Experts of a small language model: 1 pick a token.
Below are experts of layer 4 (counted from 0) of a mixture-of-experts language model. Rows are named router (the router's row for the expert), down (a neuron's output weights, with its number) and show model dimensions 0-159. Each number is 128 + 24 x the weight over its row's rms, rounded and kept within 0 to 255. Numbers have three digits each.
Before each expert's rows: a language model's description of what the expert responds to. This comes from a sample of Wikipedia text that the model never trained on.

# expert 37
What it handles: Inner word pieces such as -ic-, -ent-, -r-, -ist-, -ific- within longer words and names, such as penit-ent-iary, vo-ic-ed, Gutié-r-rez.
router:118101141153151111130175146119123127107140137134154090176152155153076105117128139161096133109104101146117080104146151139151140164101134114105175110106075128147121165146153138128144150153114115143115103157144093171080125143081138110095126132127079093117128116120118094113133140145129158133112120093131108107166106117099154117146110119119066102145090124119097115134139115070138120159126106140138171111106119122120154131123117096097131154151173079130135080125099140132103137119097123
down0:125101085126130129138123159126137157138105129153151102117111111077099130119114112135140125111117125108192175128147139135073142127120119148127126098135130091166128102118105108155156142143099136123154120143119131124122123102125112149164099172119062104149139165110102151084108125138138147123238122105122106144081132160118144137095120136159113125098166132144156137128083129128149083134105168117123132170121138154150131092122105118145178148129172107131128143135115140144142122157135131
down1:143107108116116095127143142131123133098139141137158110135152090113130166075159162106151130107143139167098137163130120131111133157124135098168128142098089141132147071142133089128169141122122126059135120078122117096129099130151105124154095133140129143139128121119133153155110109143139127087190101117104113122091102128114148120142134142108151148158108175133139103132111100159161172109171101123099095131099138157098160118112166133094121156158123096137118143149145146161109149170083156
down2:150136131137119080171099157131115127130091137153142149141189146125128163180153156131139139117146100108122094138153129165142166103099115152118102152184135118114172130117127131128152109143090123160175108122142146153130087175141202112118104121130104150125100121116137114112117175146137194099143135161102139134114114108128102137115141070164128142121142098137136115173142124123135097113173113139145111122123146155170113092119105147137135161166134136153118141135118136144125104147112095
down3:140169113123097141098106125125186132124135132121125103102126110129099160094122130133122155110130159120157098124125118106113171131082125160149147116120103123138116090119146106155134116108172138133126105097115099111165125098135152142102114103125138167126099113130126106182126148125115061146122125142098140140113117121149075176106106100115133106159118167166108089139156082130085151113167147117132106058122124144104142082112104090113148122142124132158110125100148141164135168121118081
down4:129109140143164096102151148167082147118091144112164138131098140112157147151118094125136135151139111103117117080102124139135122149165095178117135127169129095094117135115178171155098109133133130130138120130152128119111122185103152130114136128125121122141147163161116140154134159135121096157077083092111124112113153156101146158128099122124123153119149108122144175104070136127072125079098093162142077164092125153120127142114166123121100119101093110136140118146118115143119131130093140
down5:189099067098139136126105124178092139122119087133154107156138154162140142127113146128111124101130147089098137120129169136154116158156094111132156133146129113130093133131110156123087129154113150136154119121144130097104136129110102117108126147135147122128141145118136107101143114157087147108134126165111134102080095120115122199114135115139100145099157117130123092139137083130161153107171147080099127115147116132136124132087128142153152159128162148113162120164100189137075099163150141
down6:147144164151156145120109082113148151105100128157118116134149197157117082161107099125128083093107097144099098109119099098121130158105112159141157127140118118119120183145126146100130124118091106142128101136123131122163124135134129156109124125131130169127120130097135154155100092148124146120120155158122082131133144118131154116113081168117114135110126151154105109133148166131137104154135081124067126109071105146120113173123099134149105091193107124118115130082115111113162100149107123
down7:133095115118139129114121096098122138154111096157147158094160134178125123118141127137151137108180111139153128100109148131132195148066137116156130135147172117136109163137099138128120132141101102117117125155135139186156132128148126115150144106160111096172147144136109139145122131103161139097149145139155127118093133137177143132070155145141142119135104067109117159091066133108123149088128148132130143066107123118139134102113096128103139150139135140106083146152135151140120155166102098
down8:121076171171163127192110091150124113115135120157105142113150146157061059101141119164154157100117099123146099111118153127148131137133123138153120147097107134106122150134093125111119096139151122098125114172124126110126117145098119129143104132089105111158135154115105130107123133103103152109110070123133124142099116145118103127091148104083108108152107141105141132132118122100127167126118147123157118116163170134090127141092155098169143151170127138128122133126164164164141128181138153
down9:137117110112126132106116110115124117149157075065135137170135122154145135124153143149097126136143120113126101151106092116137084148106081152154092128140144162143087129135152132143153142119168138129151106152182095139124142120146103095136129125150108068131104144162156121118102103122127136138117159079132127128150089127150086118146128137127110109087109101174127133118113151148141119142145107125121137118124156159139113140134115108104103085160162150079188172158157102126079101087156150
down10:155120131120114119125108167094129131136091116162151110108142161093141164134098149131100131169097106139097118138115169108136127153137165133119089155164087121089139112114148173130079150118150128155153137108157097149124110147153141133104098083147118122121108112122127168102111160120116154142141111183139170141158150105123158142066163117109132160135142174160156155094121129108133140169113076135146126128114118092181113132113103131133109123164121135149100162154147151125152149128133167
down11:129111112169090146142096141077155101140075114128149137131115112117134129083172087123154108146123122120110137109133095129114131121160149143093115139122118122179158102196133132128125134165077140186122092170107140134109165155122139091165124167058130141160120158118112111113136116091123120090122117122092090130116117110143107145115102164113144098097145152142121159123118155104163092130116148144109117145115110115128112165164149087104127142117168157121136132109119126129102116152125128
down12:142159130160133085111145127139115135122128115114026144191133133116125135129196148123119130152147137147156104152100128105112116100129090130088123130107103144104130146130090090134163116127103126153178138130095134111138159109144121102135134137123127111131125133116103090118150130152136115181098151109096097105115146145133144123097137122122104185119124145093135134116104127139151129188142136072130101150112136125158160161115101119094131159139141172117156117131117114147075111161107128
down13:156086108118149164177116210136136110128122112141146107124136120125061130139081128152124110126163117115131145144124117123113162184109117099099130121119142097113184176127176120152110133139127146120121119215135123136121114133122096100126095140115118108177159123124169145095144122108099131138102119076174143122110115135148126131147141136117094135130157137125126088125156170152102130108125110125115161130107163149112118159110106141128105147120149077156109119128129129135128168138140111
down14:121099104139138142163168095153083129120108095146158135122120156099161170088122122121132126106114091114110157116121135104137183156154156135124119106130112116095158111158089118117086101110139120136169114138136171132110190137124171096138163140117181140099136170105136136090155127105162124111189149133130118086147152124157127129126072134138147136127130178129129130159152104172129098124147126110115163120126098140076121123100123123150115117133122108125173117119148116145106127169104140
down15:075131157140128109117159145140127125121145142160094135166111121132076130131129137138144121134101136147150127123122160137159068140096166113097163195134084165154114127105124157109103144162089123181111140118137095150113215143125126140145150172173164125117112123115167104137133117134096148131145142107101116175107110116111161160130121162141126165117141111127150112148143118142109146153142125136156123137112126118086117111085094150169126106108101142120095128143134097115128105102108141
down16:088131136148143140099141113111152101186087176147124108156136093150135150148125161122110133132128118135113191111114138119097116181145110098111105067125110129130153143153119143162118132134140112131175140150144132147133104083098151109138125179113167147118116120127146130132140118138115115152091095099088132119181122117156103079126077109115135155125152151164111143134164101043107112116111117148123122116136119176145132126093105110144115114143126144135152151139131111118103129141102088
down17:088117132118099085162156152131071167107146103144130104120152149089129135102126136147108108148105123143151101152126130115133142100125129144119117131101126152158111157138156158136129100161147182118166094156140118172172152136155131136134140125120133102138098094134127142199128112139120118145159082128118160125095139095131129133122132109158090116130097147151121107141116106151091137154127164147151114154099108111164093124122113113093146161140125075168164194145096159164115114117133103
down18:095114109118058153149138116135127151117116132166142131160100115123117114130135123129157132106114090128118134106113130098072077095112112140139152110132129201152126091129139091135076152154114166130103146097116148110121146146170119114133123110183151165129125176136151156141120182126131154128126097131121144117139129124177141142100155100132142116155137085140137147093151109118152141161150170138100133136166100146130106099138135126089159148166119175133101142135117113110087100105132130
down19:111117148121124115187132164116108166133135157154173088131118100132121153114125112134093146093120103153107107127173149152140120146080123103131150097138117100168157127126133119125122139104152107143101151105143098149152170109109106094159121135145116123106149125176096095162151110086176186123171141132125164084146136140149111080126143117142082126131114142148109097151142147171152128114105152107178164127129143113126125111154114140132083109125133127167113117114094115129094112092110103
down20:116101123121139149130124128138095140153085156133095111106109132158119110115138147161135171159115175094106156163160100135126075103086151111099141114151151094136135113111147126097085114123105142166133121144146129133090144133135102155146115150140109123108145168105130159149131091127158065104139120174119116124159190153112110141139131123131147143097179130158120139094120140154135146152122123111114121121133107075146140158133155128187143136181136113154104111157142111100140166128137077
down21:120176130092160154111151119144115108167096100120140152123139103144148115097134135110087132157094088123143151123135107104129120173141081142163119127123102116099148154139096147135117131152121162116144137116110115176123090104147095148112158126131097180114077121124172112135125147115122114125143139128158108064113121157126119130154125136125125099152070105149156100152133111168128159169143113150101088175143132122111089125103129101119082119174129098122148109132119165118128096097135171
down22:135131155072093122074119133145128119158119160168143144123131092121121153073129129126122162088163119131179081134199151124122152117127128150101101160180143159094147130099170150104113109144118124107107075131185122102135152130134128109152133099145117130132088102116148139110125153147140119119133161096155149164133133150098180107109140127117138140128139143121151091194124130137164178117129154138119158127141112150141118137094136123103152143109123119113111170131143125105108153134121126
down23:098206105124194120163110157131167097128104132138131136115135143109125089108102141099113099118133128133095182112168082150166133152152108101160109104149129110120144096101115136106134110096118156118113127140126113126099145107155109094160098126112110142151155091103162151128146083130134134135152113092166126145148117169145136176144106156134120154132150148137098117117138099137150136156116160140141120138107128154139154145112170149128108086156140135168092142092109121137160124185138142
down24:097142144146135116108087131124110125103109142132127105127151124120162149117144127153132139081178156136079119137135099147106177145129153155110138134134096109092116137117168150130161102100120149149107153119135137142170154142148121107109144114131080144143143139077169110156083149148138121134102128118174111154143117174066126141129113109130141103078107134154079113129120116142160106148162137060175145122113175151120102138118123113150140150125106103090149109105132162137160112128118086
down25:156141151161136157140163137132127084123161125119143119118129146179094095107090080112142127158107130126094099129114124133146130125143131146120110129125103109136170110083154124145132136142169073142086122112132138103116119129077123137105110147099104147123167164087134117101134119121117135122133120132094162167165091149130092111119134128158134095150113088138093180163189117119086161136121130139102129086120129101108109128179081122107085124128132113139166115113123120165177131141114116
down26:174137102152191129151156113168146109151087115095133146100120149119135090149113120152106130162142186116119145099118144129124092102084143118097125157108174131154115140129138169153134092146071154122101125097129193109113190142127113124139105153116125121134165098089114177152145127112155105145135112176136107115133149139147123175108120161123120137115121125125084142112094094107147128100125112133123111142128115119127090095157124127121115131107097155109140155100094164145132121110114122
down27:144077106126122115143159108126113100125125148142149154077131152146112118131122117153118126191128095097147157147099127140139147127077086149158119118155188147105123145133115096155138125095134103130086082151129156127129124122121157151123090114086111138144116104159146102119091127102177131098124151129148130098142124112131096170059140110102123098138090107131136105127077105120139126145097113099125122083130105124103117127098128093167143115157175128139140112168095140147149135092145120

# expert 33
What it handles: Middle or final pieces of short verb and noun stems after an initial consonant piece, such as sw-at, bl-oss-om, st-ak-ed, t-ape.
router:089130142121134134094122139125168125119156077133139113142141160118135108096138115173117108154132114132160137121155124155143092173120133140110146078114120108122154111118118116107156156145136139109141125090117119137143108155125131096173138136145099116084122139129092146158149130109111117121150160171190138142182092126060125112123129097104046118117108103145163124112115121126140120113137135144146114157153099094113097167101095131087152157120135135110181137129134165131155096150131090
down0:095131115137111173168113090119146134173127095114153110116112067152072111124126146122151100124133134137152141131158128135096115105111145153142110107136080102163130134134102179163085130160090127137074106088137139085151104130120108149094119150173136109184116154097112118157110124083136119148137152123154155179151136112100118129120149115162128134130099089143144123161111154119134139101154126098115137109136145134118114159137106087140158153149158110111101149134122111095144140171109148
down1:119159117114087138151152123171090148138139112128146169119114132122123114109166127132101123134149151103107148150141141121078134113115138156202112131138106144132158110141108123148111107153112091150102115162131128112104085131161114175133201162135106108152138103147152117156110142166113126109127150105155133142065076203111141157138131128128133146119136132170133140160112093148149149151102148123124100146131114139125075167144130146138103111112118136150123117118134125107105088141083157
down2:103167077134150129089136124138145094126111096129143092123082105082167128112141123123171130128103120139129112164118155178108124108123135159117130139136120111137133115112127108134117112144118132105157152108209121169141156130124079159118134142144077159155124132106153168173101155094126135130111118144097154162128152131114126161109121148150132136099101142147128123104137152169109098170165148100113112116129124130125103100126118084120159136099100116134102116156193096118085156106150116
down3:110141169104124134101092092128139133150165156116177176126118084138173179154143149104107137128117132132118114073119130152109089148137137183092160144102118145124130124126146101135160100116105108127130078098110148144105156141144189102102129149092127116127101119173122123133108133124154151117121153124143109115175121149157140145075113076123133141087122163147148132111155122122182120172136097120146132122098140108171128138131122142113099112120162150141161129172103118103134136112124140
down4:113123117153140145108099140127117144153131106126159174091166112146093157129118135119104123129131065067127144098125111152156106095122153120164126105168128114140096127110117101091103159085119109132169161106081107120127101104132112115172107106113115139144113130121150137170138156085120155181110164163118132135127082092163128147106124137132144143107163109122134123178166104160148125112115168153110144129115140136148085118095160154141149166149146124159125126107144085106111127136145102
down5:139108131127152096130135150124108144114117117118111153126110131111162104094157095156142132112165159147130135137156124114126154117119146117152120140118077133125146116159140088144096123108096136138146114126128114112117083098123187145124153137101089112128126140170105153101119074115113143105118143159116139143098125153110133123140139157158146102151103069148126084131147133123164114076088149111200157142090096125113138130080130124128114142122104128065157169126132164171142180128119166
down6:144132108164125109121160151167181113144122146145155111165150124154169102122107138110139116158127128179104130147099142070120099128152122125098138120113125097143141078084131149141123130150135103089118148137133111117084164133120117115147133154175115134104095133120108148145124107092125147150130160072157140130106108119130131120126104130097132101139129141110099125132098131089135117087134070157119208114100149167162136141097111102128157129174094123189142129138117134137134164113145136
down7:144078100158160143164086113157142137120146107124148158135097098163142135125115130196136166093143126150140157116130120119109134111105128116139137162118104099143171096158063100125103083164125091137175110147159125137103120098127143116093133134136129101160114160102143085161110120137134134101156143099149150121155114154133150137154108152101135125112156115156131120120152117128142120162089150138183147116123129145120120138139130147112121128135131134119148111036123160120144125159113178
down8:150136124108133173098084137146094133097173180141146098148136119155128143115122091143142130098126138121094093138148111129097147126125123127153117147149092135134145129156156088116126115116172114080119153116152139148159133132117173136097113119112124112172134117147154102111095166136107098096097151144089146161104092122134115104116171152111134077178115134098138099133130153147132135102115105114123158102093101087097148118097159139102125102126135138149083103129148103117130147087151064
down9:156150121184137163090143122144121146111121118171121136149163128117143158125184123137138152139103155122151127092132099095135138143124153128148129146121144129171175165128119101143150121116166113123125095140137109112122165148110135115110125134081154150119101132128119111142115066190111119059101165134121120134131116166134121115118105117113141096105136153130140164112104131117143100122105129172062134091113096144188135166129107126085120131124123082122140092107137121156130113132089090
down10:153104136125158120163104099122131137147142126110129137142112125109118110116123151086134151132130139133183123166099143120068116111162126133136143131143108160173081129051140097105125128113156096132108119121119171134158116144139144114106088102110150135127195121112095112159137108105159163126115117133106114132142119115167121094132089185162115115163136124146151141121111092117118110132126149154125111114144144124126150110108098124152155117123095107089149172124103141065138111115194160
down11:081129179129163121146089160128120087110116153106138129101113125080105114145148109149120144098166093107119121158176113144125094144142119154156102112181120125134156137116147079156140151100117090129079121171135120123134137128131162114166143108139102124149125170139152143121138132121114096146191154148128143122142118134120104124151139107130108161133138057137149120134148112150099133171148120132104101148120138115121117185094133113130119119148172132151124162130165070123136106119119080
down12:142120105134128133145158072106125083122136099132111155127095126120140097125134104117123148146140134127125137125076112126142140113208163083116132120129124141124097119144115134143116101100182107114131162148120095158123153136165152112133136128131079127129112134159129130085187081141121191131173146115105138121130113112110113159128131166142136098135124147134089155095108151119149125142108123116110113142126120132102137142141184140163135162150153138098090118141093183121086154144071104
down13:150146123122146139155157108094149186159138139145125118142116056120150141109090104071133117117134138148122155133112160128101115165127078104120170097127124137092123127120136134143128120179148118185148149142098095117115132137135111144113121142112168108123126131160158101130121124114143136086184155139188136150110109103108151139111107098140150154129085104150134175154128142124142135123150082085102097122132134097116110116117089108163139081137126144150111120132123168163148096120100131
down14:113114143108137164118131136135122138119138142124106162163113142176096131160074131145156146154151152130090157124141138151117152123130107106111120136102067145143122150130069121148138147095091146129085109112141149115094122079122090139122106149133132150110122135122082121143071123146160158116086144127152145138133161148142100120145161132066144134106128138129138130152127143102133140163132124176162121111144125149108084086111163142156128106132127046150109125113088169117130155155116131
down15:084162134102154125135138137148109147082155115096110144110111146101127147143148143167126126156201134098119141110178121097130117110129130132116115115137149207146166130166149108113091154090112140158138116112093105135134071161105113083105128144150125151146134153138133183157123157132117137141091091119075146127124131152114124120136144095161147149104158127147124141105125121112108124102129171086164132135118106160130149124110146175122156105162145132126123136080107120121140150150107104
down16:106131214080113134170132085166129178121106135105120121146154138114145128117142086149131079145132124131130142116105106135123113106175124146156073164116132101124112126142161170121150053157157158153111148137097131115110132150113129156125112147148138111131120126148067137150096119143108149131110153122110131170137160116134145125110117099136155088114105115109123122142113147096149098099109156116161153131155117090103123156173162134101140144122128134144119142125114174102108102115118155
down17:115179096150063167163131097129123158126205116145151124108147126130100149128138096080146118151148157160120130118134117137119115131171143073127089175144132157150168129102137118122117147152125146124118137117088092111148154128133124085130128149124132119165149100128107186145106135099122140101128139134152136127135127137145156107152182098110142158119101185118118122127134114103115154169180102121105128169141147152086139118122138103125151109124159169143169113139140106131137130115109113
down18:119138142141136095083143087135111141118082113123145099146136135181139129132126088124142140147146116131154132130142186140106146168155108143123110147069120143105084158133135107128134167161158125101123126185107093123142123121119146164136097132124107111118145101118099141115087152157122127099108119098122140117085169110142158092115145124132134112118111140158132109160149184119169108134137101134170145095095161103109169145113086125160124148114104152080102098090117147089146132109122095
down19:144138173083118152093124099112108154127148114131128138128123104091125198115155157147122139111094103116145137123123096113113081126142095166144111143133114130130118137143135178119121133137154155133187119099160093144112112119124119094157142149167089132124120131115110128161087096139124133128102139120102129133099131171156182136122161130147120145183148163133090132144117113158144106119117151138116173154152126149156072135155089117122121067109113134123133139104128157157084161138148168
down20:129203116135125177137136187133088164156114159115134094133113143172133153110138099162153129156135142122100113160096125069122067140156124093094113097141132128129060113158132097108119112145135176119137126150121104166150155169141133151126123146110110123170116161114161134143147097146155169122133096143142139106118139153140133163138145108097133121136109120123118158148134158086127131123134121117154128114111117123118098108147146118117158118159120160192158140119159165125118116124140114
down21:151088138079125171121126097150124131125151140145104149102152137123106095121170108134123149140117139072132139121162145182113146117079136141095113134154158151140089114134149146183093139135123111098142142124119117143157091144126108099130139086130095153127109117152148163116131117128091115158109092074142128120124168093136128144111128135079132150146107137096117079128146136123140133176085137126136134125111127175157155166128118115080101148198126113128162154149118141160128127138132092
down22:115154182161136176192141115117130141115146090171115131106160108097110140138173097093130148143115179116141162125116111115148118134149134113129132118143166118169139144133152153103066152121117134137120126158153134123113122164141133125171117153179105144134108111147129096143125170154114129168151150153155163082145169108138075139059126133112140158117124155157111097171112163131151125111129139131130132122124113148120115108128133107100136146123137182142163123119119106143118105095107101
down23:148153105079071131101124126119111092087136131195121109142180135114158137138099150134117147095158127159110161110159150164122117137129134111136145122163137158112062147130150095112119126086142160099144157128156124118150137090153143169134152150130128123113141059125099117145160155129158118140105123151141106123095091093122132144104149149139104131102105116113108103128138129117126124125144130116140097144109090131117154123070103191109142130139156114132096089135117141139100080123106132
down24:149117080110101148099106107129130131107070112107141090139154133132113135144146100101156188142100123118156111110097095120129166085112151122117164128123104153118133138160087113128120140135168135149131128176120116145146173123149103122137129137162137128090140137140113141110126065130108126121142123145114162129135130162160084092140122124145131144083103133088121149159170123101149129124158185133124147124168110108092111121159147101151114139125152126138093073102076133109084095108146141
down25:108155139155133127156150087144116134124131152104159136130126077082169139128156126138146158100152122115144139101159110123128152139178141135067116151080142108128153143144136103112133113127141096139145114117064133159157116120146126116122136147095121130132111146156145155134115127120139150127146115101148117107147137122119128141173159150167111106068134121104131170175109096135150136143137125126168125131074070115139113171185124111084100138138101160108146090068132130104140138115126163
down26:119117137133120133104151139106093083138121091138144126118138117117127133125119126122149103115098097115124130145135123142092158156160108093125124101149118146130205156120147126090123101135117144202124099135140120135087163158133105110108144116135082134165119109102127134138129077085172143094121112112111170129126164074119138126135135115133119139116124125132159117128092137129128102155141155151075168072095115085083117143095122109165097136068145089155114125113125151141116144140098117
down27:111156135143107111136108133137132169140121111106143111103150103126202107145085151127097129151107146110128101099158117118099144132142111127091086095110165129147148140147135130100146147117133129132120119127125111089120152145098077124139144117152117105157151143173102140122150117115126076178163138140057110130147100170105117083130113120123154138121131117103123100115176182162200145127127135159149148156130102082108133138112130136119164115123083124112140096113138127131124093114160108

# expert 2
What it handles: Mid-word pieces like m, im, am, b, f inside words and names, as in Cos-m-ic, mam-m-als, cr-im-inal.
router:138141108116100159146162153154135149125119125142147097172137131122106112116150145127116107153134124108135071168183141137124124119120109115087143110109085117131129128100161156108170107181105112109154128107141103180136117151138126087105092134102179162107106136131106139111119075157133139147143132125109130161136100150115149120108113134155084102132145114099132152111158121100111133109104116099100127143104141121104174121110105105098143109140140044149133122123118122140117143138067070
down2:115148097126138087137134161104103147111135137104122092127084137114148119200119149108144162105141117142107144154111117172096188170125103141114126102117109116115125115091141120077125080164154152101142136149129133159130155082115114149150123160085152066138133140094138114136109127141137140117122147072145108113116147101088091106174159138158144116110122122149121136159146135155146103118101086126137129140123146150100114151089131140141104174144119121165160124139184124139147143144134119
down3:159164154146124125142133087054150096138116153130128151128116171101084169127104146115124093139095106145146111118117156140137142112127121123168080146101122085128095144135158110109157107164149152139090113104122158094149103132126114135162123146132095160140124126093135099097125142112118133107138072114134123146141145144089139131114100121145087120163136120131121120143104147109116114145168187154113128148092154100127108185165120109147145158121139134092113087136108109171127106078142138
down4:145125157139177117106121111112158119108050119103089109113131172121153103161103083118153152082094142142129071106114120150108081153135122120161145151136130124138138142136156129173110140102127125155107094125100107192144122157146126160149099126090095145091127155159100094152149116140127096162100141122117144103128090119118144164076128148116137138118094124103152111147147120144125152096155114146111135100113133137098133115117150140113114100142111153126172111090148134093123112150127096
down5:098087090089159135092113138147164162132096170130146122172143135118176141150128118129117128137118138120137129106122122067120148155093130100147119111134153135128116126175154143107121144133118105147150110168142093102145134150107140110094069119135131116114120147102121133147126126106120170178185072156118108134143112176118110089128150131132131117145120145133121146133128133115157105141161150085163161080160083139109130117146190110112128142108117162127107171111135124131116171095107126
down6:102149146171169121147087146123112094101101136121126154124123077141099158113135128120147128125113147132124124123151125125174093147117133142138171136147132114127120131147107148098131160149110140131134137142124131144146149173145119120156184097116088126098123116079112163130093109109176173072146113070131176148135144147122142126116114125111139132099096127129124158125139061114143137061099172130147111154109091098139150123145150118122134136173173132112109131132172114162127120169127143
down7:108142122096112111167130189125140131094164125080115126121108143153090108111087090074129112106128119142118104118155132132150096101130116077144137107098143074105121126108126146108135144162119097142138145125147141162156144121096165150135116153121135111172112102124171138116092139119107213072147153161145124133127133110144116092137158111106130157170122107119128110143158156160119151134085096165139115148090128128101130079111114138086119126126100139095121117122143105134122103124133128
down8:091111080148125126127143147127171101100132143126146135132151140140135092145113195146125170106129127116128108187150117144111110099137165156138112098093105122128158105091105126107113145121126156138097128136123053126131170160118164117116121081114078102125085101093144111127102112146100166109107111140164131094127142099106138143137118118171189159099122112154162125140152148137100152126124156132108140118120173116141147102127128094131106096146150100125173134108131130144158141093134133
down9:128124108122178109111150132164127086115096174140138132119170164102104132091133119150109101147149111086147163129093106141153122108113128152129122118120122128108141126172111119133078148116141112115080132177077158139154113137108128140146118137097151133117135115146098129113129149181066083140116122134133129127083121133136142118086124128115108090138153113133114106139146135095158077122100127104124153175143081114129132103156135168142080135125151139124125123063166101105161134117139091
down10:112144071084126130139140135139123123179147118141181139108142144125107134142108159123129122144127124125157113142152129158122130147141119125153145117141150117134123088136160126125141076136131123124107113147150141064152142094098158076121156072127127097189095112108129139095134105145153113065180145120145097174131111153140158063127145141113141106105117106087157146104096113179124147116139160133138137134153157122161173134123114122130134102115146115134164173122126109131145114102152115
down11:127118127125135134128161093137134127108067138119169173135145157137100098158059157153080076112142094146149115132159122141127081094066118150120130153169183129121134124148153172140165139172092162142113161143130142115132163136109144140134111127130130148115165107125101094128165109107109123137148162112141129114106148098133120170094155145094151162097131105138130126095110127126147093116121163098085126134132112095146139139121099115155111149113120130142155118159152110162119126137126113
down12:123106123128108146117135142166117124142151134112136167114177120132134157152115131182120147197087157127128138156128135120122135168092075173187132146152095143122106151091098128127141146149075124139136122096126151099138143118093140128120111139130145117117115129148134111101123120128182128147125051131098104145168149125132122088116139142113149136109148119136135151141139129123167113157149102118130151111108100122112099158141138098115171131154116166153189112118081114085094108099131111
down13:145086121155106137112151136094135138105152165134128130154137094159100099139113147188139150149100133100166130177111140122130162146183034120138102147112121128152151127108136128111100112141148129088134133118128141126131129122128118146155105132096113169180135133107119145105074122118121103124093166105097136092133129139134130125156116111107122099161147126097118158131127166132105159155153100147127141152144136132105115110130085088138132165129093138132097120160162098187138161101119110
down14:099129116148166149139115157112143123094128127118164103106118131145120131132132109136142115161147117110149170144139117138127126165148106174163129156129125133161107110166142094159190128109146136208115138153138105144125128129089123143109090150111125120108085104192109137132134169146130104129137120127089136094152150132132126098146141189116133073118119121185138154174152084115138166113084142139157105150129138075120150130120115104113130155114091132136130134117176131151119122119157109
down15:076130140137086121160139132111167126152121134123143139131117100092124133144104129116144140141082136107133095097140101159114105105089117098129098150137132106133130128127119139122148112138133093131144095121148129102184124137123164122122172146150110107152131150136178156064122120111101160180123133104141113145111116083118130141159153096158143129110111135078120122115099154118134149127137111184161088116144187097116130170108093187099146148105165123139103156122086149155145156103127126
down16:172107117139150143143117162169107093156168137104151126143126113136173128136104122126153116140095122119112161125117123142116085117147137118104123120124123155087156132105168114132140078148150133152143147147091149133129103097094143125107143089132179137080163121147098128116111138139155118124079129099147128174155130160147092174138150106162162128074152116101161125142118147101110159089132154133127088103124110096125083145164151123172129134127142143154174133147165134141143090164133148
down17:144147156128159128087126130101121120163140148116105141176129123142122178101133112170081138102129120104114162134138116131108147131124133154145125138158099133140149115179145141101140121139151148124129097142127174137130161130105143140109138093149111166143142183126143135163091111140119140161150124109147092107156126100145087141160161089112110187107148114126180170115150118130140119159141136138137137123187106128163123127159115117094094133130121109107147130140178077156167076171142131
down18:123144079128141127122087164084139103123124148110106151070149125155125120170120105105150144086144166122121130124154098139132169135103128154168112145134113136122127119132122082169103134090115154115133129098164127157091147128168161124124180165141116142176140092097132105133115130131153109121090084088083137086143119145069084139109123115152089128138108120088116096131154109145130118141146132119113139094121102140126120150113150160123109156129123098114108121147097142146085092135167130
down19:119153118166112096133121118166148117151135131092140151127151124106114130089141121115154136138128157153118123170171144144085121121109150120135105125124117110077171087105146089116167119109102153146093138125078112125120142112113118101107169109113093146132136160117169128148097134184127148130152192101147121155122113137114127038092154143152136129147092115108145135164099165119117115159098131108100093129128180125150082131098134132136117118108138127113108118112141143112104089124106137
down20:128117063139138143157148118151150124146123124157087155111143110133155127162111117143147138102117154124158107116173113118147150114134138157163130114128073136099120115089086147082145128131068096140144146132149136107110130130077152142123130146145112114146167095127153176094150101116121097126135091153149097138097122164142153086135147141104151121139107087130090139113123151141156146126173114107157127093136168147127112123186105144102155128139105150100158138080155152139138088143153143
down21:120125109121159097125150134148128124129132137142119148149162134188127124113154146153164119120093141079145084126088096152098148136161139080118144113160124115159124111125150145123144093172121107164120160079105153135158156170125149115152099137155098129094155127154113110124114133123147127126098136131129113148176095146154118099143105153146139132137118111090180092121123149134160135151129078094187127106168117117081132121101132111097123177186146113108142122105104111133116115120149156
down22:130146103137094142137133135140118124114137104095171113087146193139199178073120129123157107118132140147136167102130104103105131143111117118105124107133120124146149133155125104135120110117148073091124104149120137126103145136138145133173111072111172120092119132105105158167135132118107147108149143101106133135137166146117175154188117139138142115095136168159143149121127105165142117144133134105098134082111120103106192099157094130117118162124126111136148162123120100122156142107108147
down23:121116147128162127133092123125103123093127169092106132148129142140086091140133141171125066132100164128164077108112172155133109158134099139135136125138136136116155114127125153161140112166069123133083108149118160147137135164144117152125104192142093132129159126093158160122114105112125148127119105135133128101104141113103104130148139166143083114153181111094115131154143131139136128119173112092149156141160139119118104109164163110126125168133143135105190122142142153159105139151095109
down24:118169105131165128111127130101157129155155116133123120133119131145152095126140132104172154073108141112134126087149130133118130189110145118074137129068122132151095150129067098146120126142134126154143110103134123192124186125086111141105116123120126119117125118080144158160160123125129101120104099157106117127126139108155115117146142131092104125133166137130126092142189118143100077192112106158117119126112122151144158085162115119104171123133110110135147117137144092110118093144114140
down25:104104124128117133117111109131152138140104137157089139140131111117119102136147091152110115066112168148138163124093131145112110114171138124153163129149101092133087154129114119117096072172116142161102113121112159141158105134138129130131168088139133098105146135120172178106153102090085150108140176105134083165087087104145055165119138127142154113119117102137144130182120117103106133124151132139118125126129152122152144117122148151103115156133135112148139107179123143148151145108103147
down26:121128104162153137111096096066112136154183127110095086134126165129098136118118109125161134117142107090116111131123134181084154096119138135147092151121149151107157122094109132139125160074106143075079107098140139125065137141104159141141065137165132153127103104094131123114137119151135161123122122151115119136130148132128149095162102139124129115121137159141122129129157101121142144136119091166178122109119132126101141095140134119137126195163105129170108116126130104148142132096109155
down27:116128082120140173114096128138160093081116134138115111116136161128127107091084132121148095117109148105130116148124117145147152156099129190130129099135100134122119123136177175102122136163105166155106136141182147175126154106074116077144123150164096081122130119149120114132112089102155137078107130157071145139126131137107104099134109134098140097113138106146124148135142127113082137121110162143150099141138098091126122134093141134116098135172132152131140154120141147163154101147149109
down28:148107126120105097104126134150143103129122090107107126140108142123107133132104167092105113127184083135151133120154162134097168136104142102138161179134098112093105131156141174109110132141145154143079137131116098118118129097135126183131152105077114120132169139107092106099160137146089121137093117143103137161152122139149147131116114111139149155085148115119137128132169121114128076103152119142097105094093115110105124101129108144133151158096132169136125097132171134125111065105134075
down29:108123094138141128123147096104122087133114116140125152177132134111137162135106172108176137125174153158134154106119151134129112165129164102145131150133142102102097135127124095146135141136124147167154065099140119081121140120133108103147140162169143134138152120111145056090125168152128181126082136083176137143142098158116092132113105109182167112149144136137145157111144148154148127126126168149137129130114097105116125140142103097161141171156155125141120123146149095120103123150107147